Below are experts of layer 6 (counted from 0) of a mixture-of-experts language model. Rows are named router (the router's row for the expert), up (a neuron's input weights, with its number), down (a neuron's output weights, with its number) and show model dimensions 96-143. Each number is 500 + 25 x the weight over its row's rms, rounded and kept within 0 to 999. Numbers have three digits each.
After each expert's rows: a language model's description of what the expert responds to; "gets" lists some tokens that make up at least twice as much of what it gets as of all text. This comes from a sample of Wikipedia text that the model never trained on. Tokens count by the router's weight.

# expert 11
router:518473476484507469522486480491504485477485501499503533515470523521490479497531517503519496516462479452487501512468519493435520489495504504506500
up0:526515497488496532481522562555515490507508556493499506506517548489489498505533485539536478521512547483509493471449478542515488492470498451513524
down0:540475534503455477475496509488494528505510473516534487487481469518494479499468522506527479534506511460508515476529484544469527499468526500467523
up1:482514495503513465512469488504508507514504495531510538505482576463472496483519556525524471507503509498493515462479484486517457493502554544475490
down1:516487527461500495563496493470473505502503479504479493464511483485510441518506504502495530487488503467502503488467532480492474485490460510536492
up2:534507518515538518470506511510515526490485483514500485511531476530508538514546491487496493499469510565502496494507487541499432524485487475516479
down2:493492472473533493466436467527514531545477526453530522523507483496497510454474499504484502510496529517507559513488521541473494536470446505511479
up3:503499508522499476545518518480511503524527531468478520488526478554541494500500476496534463484543429466497481443538465482532481467504512487533496
down3:475523502518499476520483499493488511463542490499532477485493520527525524485526517510465483513502516485478529475504443455514511457507476518476494
up4:499489480470524519546496540496479501501498495451537522489514522531504505468503473515514468488556517432480559486521489477463537501533519518516487
down4:493508543486547486487489478530484499486499474515490519477508513500489495528471452510492491501479477527517492498435455465527473504479502484540467
up5:519492518482472464531488524520493536516534525499533517535497519514454467461473507507448478450518451503468532484531515508497470425515508501470506
down5:482519499532463479525521514509500512496514505480498475525505491532532519478528488470475488543519473494525465524466500502526551536527481535470476
up6:498490464511499501500494511508542483490551481461484447487518510515468503510530463512483522492501478493512516432524512505522525518501528525498497
down6:474498507497486457499462481512532526502486551482522508503526504512552521459516513526543510458536529487495470483506498502501493477454480591491498
up7:481452489479487491505497500523528451503485473468488475505569514531482491475499524495533478473466523524470472515510464481468503456479483496499504
down7:539496497449497542518455496512536458503508486537475511523491444477465478505502495519532491490479511505512489514501452478474504502492496492483515
up8:535496471481504509514474454514495497482493492507471512473532489466468447464494481551459519506496512483485515510539476485508488547426481482550480
down8:520460510501482521504505546468500433531497490513500505539520492481456434561503499461458508478454487456543522470485510499491497471470518562518495
up9:496484518534504492469472521466531467516499533469481506551529529509510534516512479467494451495555513497490499505463537490507446481514485469489516
down9:486501505510457513459498463504471499512476525516481495505503511497526492542486519501509515501454523526469511478524494441442477508522498496505521
up10:489527474496479501499527503527519505557502505507480516513490498500489490546505507496524479484511484507531498461491492454487504493523496484451465
down10:478486479500513494523469494520512488480495446536535468451514463521497525510507516477457534501488472517492520442481459509465499496509500525520490
up11:535430461514536486525517450477447512461462504521504553481469570488476498478543510537498476491475453521501479490503507460519505514492471496482506
down11:483531478568506501502530487539514495488499543468526528482514487515466516479522525503498479509482521489516505513520506484460511488502496524481500
up12:476468479501513489469551550497509499468515513496493554480470504539493503510505537524536511490475488499503466458503490498475538479491473472462510
down12:462449480550484463476471477507506493488524508518500476466504558488485485487512504511482534472494491502476472492487470519523530531535519525474513
up13:481522505472501413509445503557511547501491526521460568471515512519536491518496487497539485517489497487503470442555527511519519506475503466485548
down13:519500482494467502500488510475513524526490515512534501470486544504498505523460484475548464493493512489506507491488452496531517506477448508504487
up14:446534489500487506508481519519506501460516498479467519499508515518490535452542480467494516478551450488479502506499422492489438515508532498532437
down14:526516453463503518545489551498445536486489532505507530496495493520473492518504505517482524499521481481528515497476467474478516462533473505525481
Words in infobox fields and table labels like Edited by, Coached by, Conservation status, CAS no., and closing parentheses inside table cells.
gets: ") ", "ed ", "C ", "9 ", "0 ", "6 "

# expert 17
router:477489507515542492536527462493462496543514522487477512519478474474528497499521511487503486481495470535511485488486480506472508511470495520513497
up0:512471505465473502482494505510540485512506469487531444493478528444480495526472537497507491511503520517510517492514480477520500481499523484494470
down0:514480485491524505518461539534535509518494530508524493473505476558443521525518509503504496508528505533515495522485502453466476529465468494491545
up1:487519491459418545537526521522550446505488487519496465515494507473503519522543479515497470498444510531448483483514485551480491496508512472516462
down1:519492500454520476475474505511503476488532489500496527480479529471487536535527488531528497510514497477550471481510494480457504496482491501529521
up2:477509508533543485487491543476465510452474490483460500549517478510475526480521526486507485462528490515505485482482476502495518513489517483463472
down2:512516490496462488518489523488502533506491482468473477453502504510484469467474475486455495495485540493533514520486469490503525473512525497518502
up3:519482481562498506496490541513525510511536499475489502502503511486467501474506498555497537453520445457506461464454461506527532505496500573513471
down3:489498489492468458514475511527498500545505532511501518463499482463458520516510530457556495542532447518514500486488530483448513487468516515549516
up4:503528468495519531536517488577523503534466447494534466475501479488516564505522530441474456496499457510494482445510485502510479470492504508495498
down4:513460536496531473532499474533522555529468502502483475523509496498480506502439537485502509509529532469517527486506474499469526493537516480507461
up5:558480520498468507495547532508490548475434493483511451546487477509483517504518484487524471455483512478474473491495486533503516511487503510510478
down5:482506519498498523521468539455506488478469483507507463505518484478510460501496459497489518517497520499503509453513524512499480520501521492452491
up6:485518527447502502501526517506546446497467532502483526550519497458501505457524533493531486473536498439474510511495505508516480514489507485505484
down6:509508500500520524475473546490483523490507521519458501455456520514497518535499474490505491499518477523450524520455523469498485460489465493503515
up7:501516465495476525437500487541536517475525472479542472502497490448537486503499490517452505502456497509545576515470497511493521524487521538493534
down7:489500522500463500526475503451509485515508488493521494482521461496482510498500459503456509498515490486469452512522510515504492502513503486485484
up8:528494490500492530486532488468488447501499520503489511544511482464500528496483514520530490511470498510491507448469504545486515508500499532527492
down8:490550500509493494474503529511518502532505449486462495489495543512530498512497525505582506566526478501514504513481505484500522491505476567478492
up9:529523511494531529513487526499507492471461479498459489449487521509522459495508476506461506498491508481477482506508519529497542475491496479526514
down9:498486514482518517469524499501503506477539436481497492521493491546543513516522493449514528539504505501517550524504500494468477538516446500480529
up10:500545482471482530500490536517496477517478519510504523516517516516472504533516489500496443522503488541501437519511488460510519527464548444501473
down10:495517464488489515526527497516519507491457532502474513483488527494473491443462540489510526507504565520511468497521478478524531486508482505478517
up11:526512453503483493474499515515497473527503520494515474481502465506482489491487522497494530496512491533490478535513460506493500505530518461464550
down11:473483545551524485479484511473485492507505506511504494504504487547552477516485489506441501536523503550527516517524529491493514501479503506491520
up12:500486508551512553493508499470504500523487513511488552427474536463515485482492479529490459536525491542516498478503476547501473489487518521505535
down12:535500524524525519447471479514488476528530505488491486502500503466520538535501552493517493520510463512497477481504479512501508524544511503449504
up13:533484476525513538481509458513483521495467486496513494520476474521503495475465505465506486523489500484529481523516480496516508517492506506477495
down13:496494514471507508482488525483476478496512484539489512509512519488493470516551447488468494507463472529525483513499455507512547499509525516508496
up14:493512541511494489489534519508511516492518480424545489490526479502482486545530447542498465542461503508485472476486488467504542454460492501547508
down14:480505503489498514490491459511446443523511500512456529455483477485523464463512476503503505511487486469469535524512513508466478525514521491471522
Final digits and numbers inside table cells such as attendance, scores, statistics and percentages, e.g. 76,064, .524, 12.9.
gets: "0 ", "1 ", "2 ", "3 ", "5 ", "4 "

# expert 29
router:544505509472530496525496459467482441523487491484476517526489487484496517471496513492549503463490500527494483496510490505479520494456473503510494
up20:504480498495474528452483564520495485490532499501465472476462479513495490488526495461501479451532516491491519463525513506512490538523511499468517
down20:497551510539512543494475483494537500495469517514477508491533493540514467495480490466512515496497520501495464510504523498453480502459495522477533
up21:525493507441513498491499548532504470553508511509516483490516513470501490444503510463467477500488500474507468474469529468447442515457531448523485
down21:506491508529471494490538519475475471489466505543518481533511493502498504464511487463485518503478538526507476490534528484509490505491526507496514
up22:512452539483470457505497489505482515494475474501509475487518485505472491457490490526503486478495499514518526456501479482519510493490513513487529
down22:462485474522509502489481504477522485546497512497506519472519500540506448514514535522480491508527503518522547482482481503490494483499481582484493
up23:510459490461476496532486526476497472502516474540461489459515463488522499488463454518497523495496492522486500502495496514472490456495443467476541
down23:477486519507493503511469527519514513518521468507531500534474498507551447530476497492484496501502516506488497528472508498477496491529453497502474
up24:520538492485500498527559488470458530525490507473499475501507501480524452462507501543435511486512471478514475479509496458482493506449541481481506
down24:487508505460484475514492466532536483482552523531519460502486556504506530488535532492519542478511525531474491480488492529487478519501501540489518
up25:491505499496516506524480496530520524468477499490484458506496503511519454438497519462500453509484470450494517510446524461518479476487525549481474
down25:511503504500480498503502557495518525508507487481558508480478530506455482471476523511471567529530459501471493506507538500431540503497494498509525
up26:517515513524478514489536462491478498506475528474515462484519492515466519449464543488531470461483500504500509493514521469504503512490493514521517
down26:516461482457432514477500534474473490511482495477502463479486501501519509553523481500493518480489502490476559491517502482464526500458497492468511
up27:540453478507468506475565505501518509497464542514518480494507519524483527511534521496492463490496547493511505494559502476455483480500498470500503
down27:506476529510481484519477475502511530464552524533518495474489523496495467528469528484480468533531479505493465510499503487452483491515501523481482
up28:478534498455536506494532456517496502502553529499498516501486547480521490513507550515501504554499458489448484477540498487508449486513453519534507
down28:461534491506455521512477482505502514507460482517528522472493535468531529502509486515476467508471447448470496519455513501452544480510508495527481
up29:509515507511484525545525460535572474535478533501534494487530523471518534512508520507532467489467475527504519527459482493496554451487542491514496
down29:510503528502515467519505513507525493471472479498502524483512505501497490536479467491462476535488535491478509504496563467470493478520498492542506
up30:486506522512470521484544526485453481468488489502517509456526485469559467541493524472494488518521550475508484493483535547441517516512490507564494
down30:503498501491509490498456474497500487488475469466497491436491498509472477493527493511503499488493490500499537548504531483468546444467529444518493
up31:517517503475501518502479538482530480485542476471541474490525500491497502488474481508549522502501484491516495482516481516509537538496488451510490
down31:471510471476553511519476498532487526481465483561480509518518527507511506510484481476508477462511482464531496509485505509479478510529532490539502
up32:521509506468522476521505527518481537507518502534455503481500482521500538480547526490492534476461509533475506461528511476531483502510494526514437
down32:427499528481516524509491484533523534462452541476554547466505548481528517459500477521528484536522555514543537496472505489484538494482487491527500
up33:501517505533520463490487458509479463510492522459503499529515528457461511507535512458499441496483502497463481500540487464501498480478480549494512
down33:481482505516488484542536474487542492487476501504463537468509470506512463455513529541440504526509466506468502529532471517528534473521458536495519
up34:470477501480518489518514532518481520481485540483500497535495473473513457513477513532474500489501503489470475481512517499497504498513487508511487
down34:439469528491520526547514500536461506507536521524483494510495532484487525469503507502490470513505491507490510458489496504511485483534500512529507
Last pieces of place names and years, e.g. Valenciennes, Damascus, Aleppo, 2004, 1960, plus whole names like England, California, London.
gets: "s", "4", "a", "es", "6", "3"

# expert 23
router:463536477523463496508467510502475511531472507493520483526503522469468477463458513484516498539547474522484548539513495455496480455503492505531514
up0:486493527509500494479492500493455536519505474553543495464474494489518502477500548507479513488524561517457501497467496510451501493466506489526455
down0:543520496528506450520498519486519462529495496520544509463494463538515520508521443482539469499527558525497559526494522515467497535472470542488501
up1:493485515507491523473510511500487516500481480503568505498493492465532524495470480503476515466473482507506511462451515510510472493500512522519522
down1:493465523507499497521488511518474510454541472479480512494495499498533506530470527467505516467502528516543445476499476495474487530478531495474465
up2:503487535470457488478517551494489493479522502489487494523525514440512481476534503537485503480486515520475492523490463524475451552497526499524487
down2:507484534534504502515474537434481494537471493500545535536505481553473553524520477516477494491486520511466485453499544469496466490515510487521511
up3:467478476528452436469557501467533492516510517517474508486492490495479481483475423483506489483450512505508477490483521502512509496520529542500491
down3:518510508518490531526514486442480495471517506470489467508495529523508462537542503466495515562532497496493488502524478464524529526481519483479512
up4:491439520521491496496487476485515509487462522464491470538530510473515448515477531517514494514513492483534491506471510535494517465523473450485449
down4:461486486503468502500517473475478517511483504484525485513487488520506465532500483539519497537502563542537471513528491488508534501503471492497505
up5:481467486532473537498481522499485543465479533495509524529482529520530485503525490502549500524514471507505505468519546522517471516513518508533499
down5:500515463492508516477473495462503484509518510481502531513446481530511506511468501541509489501534495474480483528530509484521479473494554488524464
up6:514542477518537511501521444470539543505468505472483482517498521532481511511573504501486494508445506514533474502463527495507493508541509517514475
down6:480502466475481506458480499451545506484465474510447482470500495515492488502490513500504503496475456515487482511528505522502502510503477495539536
up7:479527467464504469556477490516505475474480522504510563515499542504495482496498455456540516511485496519540515544529504476495508476507523522537524
down7:471471486495506488505520483526487498478511508491533492507540481488483507538447495500469523509480480504521449540517513485475546519512517478522524
up8:501503510503494514494466501478511495470470502526491524520498525476508472534478476555459478481486526491488502493461454501486507488518492489464450
down8:561516469542472503493487542534520535461509464493491535524483476476511451496482505512478494475530460486495527504527513484515461509491511546514496
up9:531513491487507529499534501475520511514544514544516477515503486501516500506486505472513487479496470530526502501476506487488459505513513481496504
down9:498465516520541482527452485505497510528502485459536512552443439535542490499493474485485492480506538514490468484538474506518524512521517501488450
up10:482492489489537570490505516480518498514486501458576470481435504497540471503511459469499482476521463471488485481480443495476460486497518475509430
down10:464477462478522470516547546525497496475506542484494513499489585505463543513502511519476484507530475514483470458476503517484491472474487527506490
up11:499524518527472504500568494538492533479527459520466507518510482459490473496486456488522502475464474500523450483502508462462562514486504508494501
down11:488486504522486499518518512490541513493478520527511498494489451518495496512517485476434506478554496510468480432451508509469456543510525515508512
up12:522479522477526491533545491477466539543512534492505509463423517486505452493465484472494478487529481464484462481477531478545491480475475469523520
down12:490507526489485487481517511525493500545507506503523481491495507494509499502467486474452468476479490462536470456469522501480570525450492519507508
up13:501474461466522463531530483504515528495500496438536523448553472520492496486499479514493525523527501485509463470502489488557495529513488498509494
down13:526512487506511505458459475489531528493496533486530483545509501488535523505526502519478495460505486484494489502519517451485459514494471553522477
up14:518491536497440513507528479497472508489448463531496502499468532475493496474559511513472507527479493473522475502502462547514470514477448538533505
down14:526507533519465500480496503476529452494497529483506498484459507554505489505520511476470518454518531476510495540483498506508514524489474525525493
Short word pieces inside words, often vowel chunks after a prefix, as in Pro-te-in, Hy-po-thalamic, ax-i-oms, Telemund-o.
gets: "al", "e", "o", "es", "le", "is"

# expert 28
router:499497498520530468502481478446517565465486512519517524497516458525503520537488529535498538507474519464529471495524510503449486504516552504476515
up0:511479505518479493493502526486509502484517517476474524471502529538512476500519521466498510505468504487487481542478509501469545494483473467488493
down0:504493522517478492523483483502514528524511503497503510496540474525512487483470455547507512515507489492497496529504470580480506479504514531543521
up1:511508499520495500510512516479473513503482525459500573568484527525513482485511508466499471508520519495508487444529547504532475500556472486486458
down1:491492510517501488515473502498476464514498520505498507504511446474479493531498530530527516521492528488481498482493498474512511514478496504488530
up2:534461475521484502493517545503530503521439491525505480500479475513530503494535457543482490466441499486514462458517479498464515460470511519471497
down2:476485519505464493528494478480460508512534541482548445520481529524462478499496516489460523479531486513471454514543524519494501502516521463495434
up3:475487532467502535523527551499487471479447517555490532473493535485519511518540515517522470494500512503492475476489464529497503493533480491479517
down3:509519494490471505516512501509502509534522466465518485503541491491504532502505511541493475497490487456534493531526450510498506472478511476514584
up4:482563480457496435483514518505509533487491507478508463489482504505514490518496510476482487523514491438489469508463485506457529499489480532540457
down4:519508499444486488511485506539460472496460497512411478475504509496504473469488546516457512485546457509490529482450477492533461476495473449499496
up5:472498487519566478495522527508523505521478533494507501516503519476470521460518507513510479515525499481553481505506492446487482456513523495527514
down5:496476524473469488524522505533495487519557509493489511518497535485504517545514531503473514517451482485484485498476555518559518532543489505488552
up6:452558501483477504498519472516482504498483478517518530472510481459479515482477479547495486493523525496507519512518483487471489507492500489498584
down6:508526474502494497484464477534478468471514512452459524510495544505493545459493543503490505475496538512498493528515499518503490487520450503466545
up7:500508501488483438465557503501537476491502559474501470533500480466488475476527498517453517513471489481523479468525513519494482474461490531483505
down7:546481534517540500510543509542511507532503504475472523485488497508514505521497494506480485546472491536458517489466489501500527502519455527516509
up8:463521525512473538507507505500515474494507485487488487515523497532491460520519480531478521545457470459466507544481506451497474479503510461472527
down8:502484487528516461527445470494544504518546521486525489498511515481521477515513506464462517463484460498487464512489490454492481499506500483543523
up9:519476527496507485522523521512503490469567521463506465471450522509444477511553486506465515458521488487468500468466483506486497478499509514490522
down9:495506473547533446514485517480515517477511532491502529509517476493461516480456461491498505492513451492514513506463483503512492480498517502512524
up10:537504449468500488510473522510488528480491502496476511455481525517490489515481474485511521499484539471530499486541529491529504453491486478517479
down10:502523536513459503522541557492513509476493505497536527503519505503483448495497498470457483494529524553512481448462478470505495464482486455498526
up11:482492536482457491515502513471492502526478520501508488493504492505525490445501532476500518462464523514537489516487504472537468528512489500486475
down11:500526501482505489497458521480477527542486546521491492496499521481524525498482481486516498477472477518492512520487535522516448497483489492468526
up12:485495507549473453489526542486511528494479478487519510502477499459543475464455501507529475504509548492530513490512544487474510506501472487460531
down12:500525494511470453485451496499556477500451490512534539463498487490513463528502475493434480511519512469508545514490538475482534487553449507507463
up13:489528477512513474527475510501470516487524458497493552499490477524524513471522498516510513523511467532512500497467503504481534505497494523506542
down13:485500449513464524482492446462488502506510498528530495512505478512493502520520472468524484492506454518496461552495512495527532483483503484469476
up14:488520484497473507524467550494502503522490493508497552443454523510512488504514498530505476497524512525508533504460489515489520501478518556473496
down14:502498468522482518592537470495481474491465490461482483491482497486485499441521473463524457490466493509508513467532482480541502500498464467468510
Pipe separators after numbers or years in sports and results tables, plus compass words like North, South, West, East.
gets: "| ", "South ", "North ", ": ", "West ", "9 "

# expert 49
router:483525530501540501536494473489533463522535507524502504532529496489500546523475527501506482509513459500481497458516492555483509520498510539535535
up0:499483483489516475495502524529502559471522509510531476472503462513535479421519488510529490519489515531542471539521468488500496513452483494477500
down0:496524513477550503539459497527505500469507503531514446502454516476548493530487505485516498488491516504478439478536475515521478538481467540506515
up1:442517501533477470584504506471494483511471493529535541473493517482493537508531527527474544539501503522487482513501495511490473499515501517489469
down1:502484489520501516465483512483532522495492486533503563524486498484449498490476499491490512480496498514461534493494493521486520551486526501458509
up2:496561510468534524518501494520491526482544513460462529519458504516503515489526541518493495427504535531483512489529483488493478476538503483542518
down2:483478518445535510516507519478485558530511519459463535471500486496531520508508510487527485470486518542489514486468505548451486512509511500496506
up3:498512453459511460491499527488492473523549475494469521504502495501488507494530500504520545498532459543542483488534521504459539504513465536553493
down3:526513472468471533470497502461501510522468511524500485520473466513504516517477517477474476472466471564462550525465538471492478471501504484540561
up4:475445554497520463496497499483489476502480533506512500482493516484538515481519538479494493493425468478482469489545498522516507482517495472468518
down4:502521486477496547484474517499527481498512487513470513512524499468515500534478546488481482487515523516508490520491483487494505499483519497538500
up5:482488471451520498528531511459508512483498486521469531516521508539524478521524448484501495490485515528473488440505507460491471496486493507472542
down5:474477518501504509468491527504512508476519512510476570488521493488498540499508497513507511496512468469508521493457494487506466505491563490496518
up6:467521518482550506454507492530510478501502525501483505493554534479534482506558508501519515532526492478496452467492493539501523487511501485461470
down6:493493520473465482481533499483560465496486493536496503486481464481491524479475504546493552466510478516532513477548492488528492543516507472508481
up7:447491502512477515482528494497521496481530501537529517529491514505472461485515550493463508515446474516513484511481473490465552465469509500474468
down7:473482469527468492517431480513470499488523522525532528489477476507496467497510496526521507539485523429530488477507502502524520506442482472495487
up8:462468492523509521499518505532514501454471530497476501463522512505510502470503483493457532515469501477483472513505532483527519490456548478514484
down8:525463522481499511502488488486526495492491514532472501485461540493539528500556545521488441466496506494493547536535499486480483488470518457517525
up9:509508474492505491475474468477483488492497543455500483476505490468492477533498533508478509535509507469458507508496491502513483566442492485481486
down9:574472505506478498524505514532490456514506467484528481540470425527510470483468503509532461483536508510503501440492473502517508497491492491499486
up10:492544467474508519511479497540505470487490519501445533486476543524506469489491527502545529503494515502465466468475475523477467546524476501460458
down10:495483500478498490519543501480496461518503458485508522513492457481510551524442512487510511506501511514520498494502492463492510509534486474484473
up11:462510487483510471518472481533509502516520539516492509489526500506480483517544463486460513461483514466494473420517498492521499494485505529513549
down11:478515522502536512486507481500463490514511478527501526473505504458490527495492511506471483530520511493501450507451515442508474518492544511464548
up12:551510511534506464528495509507524486518514496486494524502514546488507472507503492512481499525466482514523490473467510518544511479481496495478550
down12:508501469454509514471459457492456462504483515529528497492554470540456562477509465493460479555504487538464539519481481490464498475535488561491480
up13:492521484497524534519469494519522492480514474524505509513498483504452495490504476492505497493498519533519532486519500517503514489492495494516553
down13:479524522453468519474498495505532495540509505475496479513513497521488512546526503511533532460481476465477484504493494512526519481468497537475477
up14:479490482486504508505493495530518436542522506463487496483517496486494478498477468475485503493552469526516508513500502548509487484466542505514497
down14:522497505471496564500519466489467493500501537525487491509504524528445505462427475475507466494491493517483447480485543512508488533535514537516523
Short syllable pieces inside Korean, Chinese or other foreign names, often after a hyphen or capital, such as T-ae, Y-i, Jo-on.
gets: "i", "a", "u", "o", "e", "an"

# expert 8
router:507502474550488500516499519504526474526463476490497518463529489509506517522528525523480496508446464504486532503508470502524516510537500475510509
up0:506453507482475504530525507453499503502467577532520493545461534454523426500472467486509473481492537526531518467512474506500469472537494491481530
down0:508519495496468510491506508505523478498473528516549483508461513486487530539517502490515494488514466494514473474497513532494483535488532540512494
up1:476518546478519475491472540494466461472514464480484481510514520468499471494490516487502539487498453494530482529470498469523524526501489540491482
down1:524511537514556478492515515523515492503531463498471522447514498472447498520530472525527516477488528508495491558481503494505503469533480478518492
up2:501516496480488492514512476475534483537509475499512477542484523511502474515517523486495493508523501512508465523485530474457487453484543505495477
down2:468515510504511533525528526503484519548509519505483466519490483503507525490511571478488451473517513498472508503543509499520519441512491509472533
up3:484490529493516520528540471526531511537524471552460485481458488443472481512550555551537483488480487476488501480485509601499507469491478564523509
down3:507464498518520537512484508498470523520536513473502480499504519466497492481538521507490479455538468487460497485502512532522533519518486546519498
up4:505504535505587495523493459526545520494525537496501505482502502476530485504508522498505468528473499483509521501477475507545496500492466547482490
down4:530541500521538527539475481487465518473489492527491480496552498515480549475496489502507486452495482468510545510499515517445553469487477488487481
up5:520506529471507478514498506487478482487464498504517491524467451517517486461542491496498482451484562502502489467480453517493497497491484514488487
down5:479454485474520487507481483541488481512529480476463474480481442523506504450472483549499495507505470457488540513464485500505481525522517486502492
up6:508583510471531470512488522522489508493483508519515531527491530459506455555517491501506527489492515504508487505503497495497500531503489535506506
down6:519534528475520482547505516520507466524470508511476504502483530486494484497489488434499488481487495532481494510502495496508502521470501463489531
up7:513500526498507516542493525494512509529462504497536471484525509471496490480517473510506488508507557479495504495505494510503469511519528511551456
down7:472513512479501511492437477511469529496512510507547474524485517484450522506503459458489487536509502486489491537536510445468479519522523477478488
up8:481488541496505500539470512528499547478493478476519467520522464527498495475490474539488508472443557509506520498459487481516497503476469508499488
down8:471495479497505498470488481525492488487496523528505526477504518505492464491470513478482564461509505520504530546522499524534487463481489495500535
up9:478487516538516452510495512482552491478468497496511462501511536518520498500535512492510485514506468440477507491480496469497432516466500487493520
down9:529480493443503501508493478509500450511516515509505492443469460556461542517513520495498536457512467508544526536507490526493534509552517544514495
up10:537521502471502525520467534477518541519496520484476512548516545481472496481502506441498505517479521511522483528493467496496488451487546525469498
down10:472475522501535448454514518496453494495522509526511472504557529511501487499484454506476501425521498506481481469532484490507496505489511493499489
up11:498493519491478526506504467535474523517503493540506491554524511468406522471493545558557501455493464493457542504481507522525524503526521500505506
down11:553506500496509531502496446558502518502471517525481503515478541505537476480489496472509514469513507509510520487491507513548482518528492533506520
up12:470498497499504505482520469502497477523474493472516477537491549508469493501480483513503500480514504522496511494502500497493497467461498500492446
down12:540478484464520461513480472474517516482497498503505510487524469507508492496534503475522468523513514523498507480501514499511509504483485564490503
up13:475517436521498483560484543529494449526479502535528524502501494495487467524490462489490556479483490498498459516529511513502501524534476546501457
down13:490506488477517496495500533452481494501511474484547487480514512545441440494501524500516498490512506549487466541467490516500482504419488476500470
up14:491493485471489513499505482537510516543500520463516521485463459457525511464515505483485526490496489499500481453490525525506497516544498461549492
down14:476538488486508505501543557496514515453497501485500490478488548524531464480452506494505454491503500511519548493488504478453501463492484480482491
Forms of be (was, is, been, being) and -ly adverbs after them in passive descriptions, such as generally, subsequently, formally.
gets: "was ", "is ", "were ", "are ", "be ", "been "

# expert 21
router:502500436495503534516522486504534451531513497500496526450508499499510546550521478548520535497501509546493495504501469499530525492538527456535503
up0:507543493492496546494534508517549509500509530496498470475493512537485473491517473474492522489500459545534511457501497482503488529493482520507479
down0:475513507473519491466519507498523520515492481524489469485471552513520502513489475491491521461510492508541512507482517532511487494478488505530556
up1:503527491494471542538471502556480569505537502534523510493492495522530530491529489531493484498504530499479517493494512505506493493499487471487458
down1:451471465486486497502484516514499464502566553505488519479488511504496506507497498518501490476469481490478537509485493498544486529511508518492481
up2:534505514488581452492497532439505507511511449501472491495506517485503507491467474457498464554454503480449463543504483471496515512503511508546522
down2:435524541446524463509508494519536465528524549492474498480516516480487525504511491510485478469506508542532482486463504453509486459505500509496499
up3:521499508497490454522506498484503520455494520501483462463483539512480500464482509510523512506515497530518490499468530526528489514497487541511491
down3:485499524524522479516487514487486519542472518478505502463470525502474494509534498515510463470486495513504488487494494481451551502491480498502561
up4:511496500481495499502514513474526501547501489457466509572497556444509528495511466454446521475513531528557487485521498474471496492523507485500538
down4:493519524460509562488525485529495497509516512502510503501458460500491507512495501455462544470484522493453514495495565461529499474517521530472536
up5:494493514465524486510537541511504509480477522503502439551515501506523490458514502520511513527514513477436473471517534503491485487483452537496535
down5:484489476483491491476462493482470479504491448490548529495499455497509508506487536553490481476507460522487487501488495511474528505522533510535480
up6:479532513494498471497473468490474497528477464503482466494476495493478493508508503535467496478451524505529467498539459530489462441487525474492545
down6:494468442506460459474533495463504478459542523469526475510456518536489462508512468491478571511493567536491454507463506471507498476483496440496496
up7:491559562468516477493505481487536510526518478492489466453526493542524513475445510537576459466504491514488463506485468482506553467491512510515484
down7:461503480517502534485507487518490454516550508508482549483483537459524490504497499474521511521508446519512525506490513462472486501547522463542523
up8:513508465500516509486469483498507450457485490536520500464495546446553519506484489514499491514483506507540542461519498489505480483481547474487505
down8:516493477498527446506522515495486516511480512537528462523536496477531482518498530508495526561493504498521476536455530490455500534497479521498487
up9:524497507506456532529463508495509505501552519511510526495566499507511489492499487487516512506493496467559458465550496484470477472551544470505513
down9:501496506490505465450491506514495512497469469495484497488480489493487501498492542543470486504540479528505470473496510538474471474480491469481496
up10:484515506515453486489539501498490508485464502482480524520469498543515506491498501495501553507486478532492471487509540514465499462519485459474438
down10:484500483477490486482514493529462524495508525484501498512457483543513527506510517517480506509523503506535507484489462465467481506466539512537471
up11:511481492509498469472489532530518502527546505535478541533487512475492507424494487498515489509500540518530506499550481501507483482517493498537507
down11:472554542499541485494487476489503526489495489527495496539484508487535513536495496513530484535550443504514493508497467501474518518508482490478499
up12:504495505502535483519493500505492499440526443517506516553472448513518471518450442533563516469533520503490501484535481533479510473487493472453469
down12:525504531508488504533524483483523484516468513470504494474450493510495491499532516496506492496441532535523467471494492487510518500476538510509484
up13:460507428492485516445500523516459498475529483458464480490524519522517496555447533478515497489498515520519486505483460497534468464534505522468509
down13:484493526469497465512488517460518489523505530470469531490504498495441499472534500497496522486496550437484504495483485503519478528484505474470464
up14:515522489531484515487498536523460492479523486511517522574472490519504502491493456534475488482476447519526511483495484501507529481453504520530503
down14:505526510490517486517518473550495525500480502494508540530462501479454459495533495528492493513483489500467514588507472527493517528513510527491498
Copulas and role words linking a person to a position in biographies, such as as, was, is, became, appointed, before a or the.
gets: "as ", "was ", "is ", "a ", "became ", "the "